config.toml
balance_loss = 0.00346
tie_word_embeddings = false
learning_rate = 0.00816
max_seq_len = 1024
Below are experts of layer 3 (counted from 0) of a mixture-of-experts language model. Rows are named gate (a neuron's input weights, with its number), up (a neuron's input weights, with its number) and show model dimensions 160-239. Each number is 500 + 25 x the weight over its row's rms, rounded and kept within 0 to 999. Numbers have three digits each.
Before each expert's rows: a language model's description of what the expert responds to. This comes from a sample of Wikipedia text that the model never trained on.

# expert 33
Description: Role and title nouns. Nouns and suffixes naming occupations, awards, and sports units, such as coach, politician, Award, Championship, -ship, -ial.
gate0:512532519466465457523485487507532487537484533515502510485510518537484483515458523510527453541527504483502553512485489523493547479551510511499519436531515534498550481524497509477508507541514550494530558461525479491524454516478511512485489515
up0:451495450513528498453506482501445468521523529519503427486494514498496488513523467456493462473482486506486529542516487526563526474504505472469555507501477475488502477504509480491459489493511525525498476497489502470486497475540495521566504467

# expert 58
Description: Mid-word Latinate pieces. Inner or final pieces of longer Latinate words, such as ridic-ul-ous, quant-um, redshir-t, curric-ulu-m, suffixes -ial, -ency, -ician.
gate0:535512444505477473531485499477457495482508495494495483508477456485517487538512498507473482492482456515513481499481532453500479498502516516498453511485500479469486499492493470498482517506507530466469468535519506505507497492474465488490503501
up0:477495504507525504540518495484549511497514483498485510511461536493511492458512523548504545525521445515525525511501494476489491475482531492482494482475490513519497535497511487497505499481512486491479489539497492490499555519485508495487502507

# expert 27
Description: Mid-word consonant pieces. Consonant-cluster pieces right after a short capitalized start of a name, such as Pe-ab-ody, Ti-pp-eligaen, Rou-tle-dge.
gate0:473488485488482492525551490432496514537466480502499555480559518526468493511494499512453484492477491516576524503522463473511493467468534512518492464486487494487500487474537522529497509501552485511525500502500490449522518494517510514531464473
up0:486511464512484529505496481523524512485488491518467467507509528544503478519472481531484494523551483488501455522502518463523496543487482460502504529537469470521495504515485514499477469499499516503527495496494469486462470497500479517521515527

# expert 36
Description: Surname endings. Middle and final pieces of personal names and place names in sports rosters and credits, such as Br-no, Ty-son, Tavar-es.
gate0:527504520532493528482500479567488517494490497514465474524490476489463479496530497467476493494514471521528474463485492508482478486489483505516509522462507498514500495521514516511492518445521557478493457495551503495539532497509495492464500505
up0:496487502480477480501501457509478542491485512505495505485450505527514555532515526460508515460531516481498500449508506499521482508483519497466547458513498491501541474493514508514499476528491549470498510531494499528499489513453550501468496516

# expert 12
Description: Proper-name starts, CJK bytes. First tokens of capitalized proper names and titles (New, United, War, Si-erra), plus byte pieces of Chinese and Japanese characters.
gate0:476488530497464464524494513506542504533541544503517486514521511460501480528524481524507443532508527483508502515501496506490528461496530461442502513517510469514518549518536523471512497461498502487545537462531526507504517507480468489515477536
up0:493481476536481484477489485496456500461510469528565511476516486488475527470492495483494515474454503516506461484504506475483540514507481510531466535482463518486535491512471460510503442557507488515471497487496526523508521477531526489448515499

# expert 50
Description: Vowel-i word pieces. Internal pieces like vi, ici, iti in long words, such as capti-vi-ty, Spe-ci-fic, plus such and due.
gate0:527480522524442482514480493506438483470500529499519518515483496487511509528515488486518450532511456506479510497484522539482520497482499487476483496487495525526489494531483472524529460507545510518540498508519503492496515514529519510496506534
up0:485485539532492516460518474518495488507502491517518491494499491490567508476489512496464497487530459514523462496518520536501515476467504531554452493482470533470454496500510468474472506484518502521476511531532500502459508515488512489491466527

# expert 1
Description: Name-internal word pieces. Middle and final pieces inside proper names and rarer words, e.g. Ge-s-ner, Ni-mo-y, Buck-s, F-ut-ure, plural s.
gate0:529471471532473507554497492561454521448532475477553493486499514509485478479494499476489470522541492489466519476535510509508526479497522460510481486500521528542509485569536461524495491531482478502510465546497510500529506487431535501496499513
up0:546536537427501476520520455529549488524511487531514490471476465500512484511503538532484463474498502457526470485498526534512537515508487434523461520511453474523511527477493504486491481440494503508501506490526473499496502522527496497513511484

# expert 34
Description: Plural nouns. Plural -s endings and common plural or general nouns like years, people, games, members, as in couples, laps, standings.
gate0:512524518509494511505505496509492491532557475453549505513490505468482518462529503478465551469475459507497477463510472505491493525529508501518481498506540479522514470522538495469479536517493512487470544537498504477525444527484495482511517468
up0:472476502496468479528476475506490467507491463503476519485536494506428526481531500500512497488496442515474498453514463481485501506468495525524486520478508479491493495522519513484509510536496470481500507469490484492474522506514503495469498535

# expert 42
Description: Table cell separators. Pipe separators between cells in results and filmography tables, plus semicolons, colons, dashes and parentheses in lists.
gate0:473500497500512503491500483497552527504491540494477515579484488498487504464485491515521468492510492488532495459486475497483454532487524504491529524456537508541523467482507476523484517496513513484466475487516501523503525518536504498475515435
up0:499533536491479513495485520497446482499479481484513510467511481511524492494496555482477500497492555504485478533505552483475503466497496552495508519522530517455490522534485504451492485495484509519560551513470529480504469498500477468514481503

# expert 44
Description: Opening brackets and quotes. Opening parentheses, brackets and quotes after names or terms, introducing dates, pronunciations or glosses, such as Druey (/fr/.
gate0:522520505506517455517480466510473483505473533514443486496506493520493449487497473500508517558511501462514495512537530504509477489547556502481506487556495503471485503505490517487497478521518518522472495495540535536534461489509533484531479542
up0:494458444468533511540479532503458503516461516512488502512545494516494493485516507503468514505505532498509475514529506491503485529465517482493500513499480462501482477537466461489454529505502514532492475499532467514491494493501543498541496486

# expert 40
Description: Early word pieces. Middle pieces early in long split words, often after prefixes, such as ex-tra-, rep-ur-posed, Ins-pec-tor, per, con-f.
gate0:493472506464487510488524460552488463543523517470526519483520473522494521469487480532527512538489460499496513487490510510498484500482500513538512507492523470472484511462514499477543492497489492486466466488513494478505448518506490496456498527
up0:498459536511516511528540520512493509513493505516472504487497469547520501489526528503448513489553507491481478509482490500529497493438516465475496479488456461487532516508491459505464496476516458509509497444506502489479544486454524495490451525

# expert 3
Description: Units and numeric punctuation. Measurement units and punctuation inside numbers and data, such as km, kg, ft, %, million, decimal points, ranges, ID colons.
gate0:484527526482492494570540513533493526486466489530511512559538518444495472471485541501466540511519514516504527495476548500512523545481502471511512489506485525510511481522477459496517502507496513524511492526483487468507526519497468473509518503
up0:507475504521477481530504534510496502519498539500560519517476494491511477524529540543495515524465493510540459502465531484483510449484495476520465510478504492492492479499508510516519509453493462553484485586485469502497510510517482484523532442

# expert 18
Description: Coordinates and abbreviations. Degree, minute and second marks, numbers and N/S/E/W letters in coordinates, plus capital letters inside acronyms and codes like GNIS, rpm.
gate0:545473493505499448481489510505519489511509462475523523449461470495505510496531474520496507487512500528495512490514537521501460499536484545517490507513507542503512500527527509510466491505483478480523491479503517506534448496498484517543466478
up0:535496479577516451548493507454562462519500478499476483536449509494506455480506518492485508508484475510482521530522508548550525481481531477477497501522505544506480495540465500508528500501482463463540483506517536515453511475507483506498494527

# expert 56
Description: Latinate inner syllables. Middle syllables of Latinate or technical words, such as adeno-si-ne, ver-tic-al, Gra-phi-c, Prom-otion, vol-ta-ges.
gate0:485467496491511507502475432503564504502512519485541505496479486538561546530543495499514477502460517490522505547512547499487506482492509546508487498531494492495454551454507510503514469492527483515506500490486526497472471505504463495446481509
up0:534486547514492512486483498491486459448568488470527501519519460528511496512527486504429551500510507486468500488543484536499477489484505472488515503469493500489461474513505523466518519504509531476530522464453485477488540512499520527521475467

# expert 7
Description: Table separators and dashes. Column pipes, en dashes in scores and records, and list bullets or hyphens in stat tables and lists, e.g. 99–89, 2 | 0.
gate0:487450525466518545497484499505474478488501491490484541511489565553551490521533496525484519475491483549498480486483504530473506504504487492508526504514508477514490463488460535543488512519462488534501527494482484526519490484506526532453454490
up0:466512433500495478499544518510518529544523550527518471459502478463542540563468477527490498523470501545541478452523527469518472493456500493526528507453490511492465514471485504515519458493518490504455500512528530507489502484539489507470500507

# expert 30
Description: Determiners and ordinals. Determiners, ordinals and quantifiers after the or a, such as first, other, one, new, most, this, another.
gate0:483500492507507541541508527512467529455492461488516489476503497547505474483449473494521442536505454530531506469447481529434543505529482527501486520500497504496477513502518515522499559497514547530472515486513494460487484506493536549489531452
up0:507487505502458519506487484521496474512463526491446518500443541499459542500527513510509536495526507462511491443544501497511497479532504479507511533507529500477513498507492470503487461483494492487502500518524490528498480496492467466460484483

# expert 63
Description: Determiners after prepositions. Articles and possessive determiners, mostly the right after a preposition, such as at the, of the, his, its, every.
gate0:525501552470530499493494519502465531531511481521500506484486533441515500494513520497529502479538515532497528508527489516504503473527514501505508502540498529482483453517507506500495510532510492513510471452513497458480471476521529533510488427
up0:513459462441542496497481487536524539512494530519525475507486528485527483494570527502493562500486500498513545488488491493467510541468470494473461494526485510495482550458474497528509505476528519487471494517504523480489515496492497511482490483

# expert 0
Description: Word-final suffix pieces. Closing pieces of English words and names, often endings like -er, -ey, -on, -ry, as in Journ-ey, Wort-h, sail-or.
gate0:543481509545529551493491522518489482531460517520524475495517461519503480454518492490556560501530509530528487502497482516520490521500521519498531466502507476481510460483500489518498556465492472503474527489501477505443518471501497515516479462
up0:491475473443504488511506509508479525531448467459533507547461512517553527518484507465500531500476497493507488519528467518524500515476511499515558476532519508515518506502529492484502478514511475520472539524485512498485507497483507495509462473

# expert 47
Description: Table cell separators. Pipe characters between cells in wiki tables of race results, elections and awards, plus "v" in legal case names and semicolons.
gate0:526528545532496492524466515480496494491487510480465448502530508482510548509559448489505558478462502497508509510505498498484528484563464481514508517525487527511494465506501506532508481489493501473543489493481543520520506499475499472462485508
up0:515513517534491503486468477510468495505495515479470466486514499482492518515555491522539533488462471499546491463476500484516530492502525502518498528507491476495487434508525536533497525476507474508529521540508522482500530493509505497491464507

# expert 51
Description: Sports career tables. Separators and words in athlete career tables and sports text, such as pipes after seasons, football, Cup, medal, tournament.
gate0:502536521512513494493499567502566504515483464517534520523531512446474510474538491526525496503501480480527492533454484488504478509490477544507511475505464490536537476538536516491556507515512517481508553471526520508495477539496455497486505468
up0:498505466469474542485529494515522557527495474493539519501492550511451467486523475503478497516503494492505451486437490536486489474457439542507508499493519528558492470499501496512476487537499488465522523525518533524498453502475485463499497496

# expert 19
Description: Possessives and pronoun determiners. Possessive s after an apostrophe (Pete's, Taylor's), possessive pronouns his, her, their, its, and numbers in table cells.
gate0:464477521519539485465498508533507479492495515498543486482478492508472527477550429501524565523502508503532516466463516521536484513489523483536498461516570540502508435500483488488488483492526510491519478509446484500502526493460462525551501481
up0:476462502534518476521506494496505529489507451522525525453529494496490460461565532503493497513513480479515475542551521516416500482522469520527465502485473525552510483491478519517529526519514492519502502485494506508515503527546500505469516514

# expert 5
Description: Articles and possessives. Determiners opening a noun phrase after verbs or prepositions, mostly the, a, his, an, their, its, as in "began his career".
gate0:478502510441490454487514495486486516551497516500474515499521482508477507517516509529496523506517520517488511514532509483493492496481522501497534520512506450491484465527508486541517517493532483456514481518466544493485455497501526534462492533
up0:510473494490534485508495515499530514530532538506476424536525515488530520480495499490500491462514486517523518532502518489497487478484516508509513509513525475505492525524498496503495525464492505487536522452481479506491503529501482532476488538

# expert 39
Description: Line breaks. Newlines and blank lines ending list items, table rows, or headings, plus the first token of the next line.
gate0:513508487526512482497558515487531475478485535473479505523469442466494559463509454459524478469506477553475486469477512536518540510482510559512523491467466534471501524514504504505480509494500488514550492471540496467531514512513485529544477514
up0:500504507498521510482455516523525472542482511493501494515454472499532511504499529498501458465490467555485514492519480522517505533522476489528549496531511494522499528503504502496492448486511459455518519470555564467486478497524508449546494489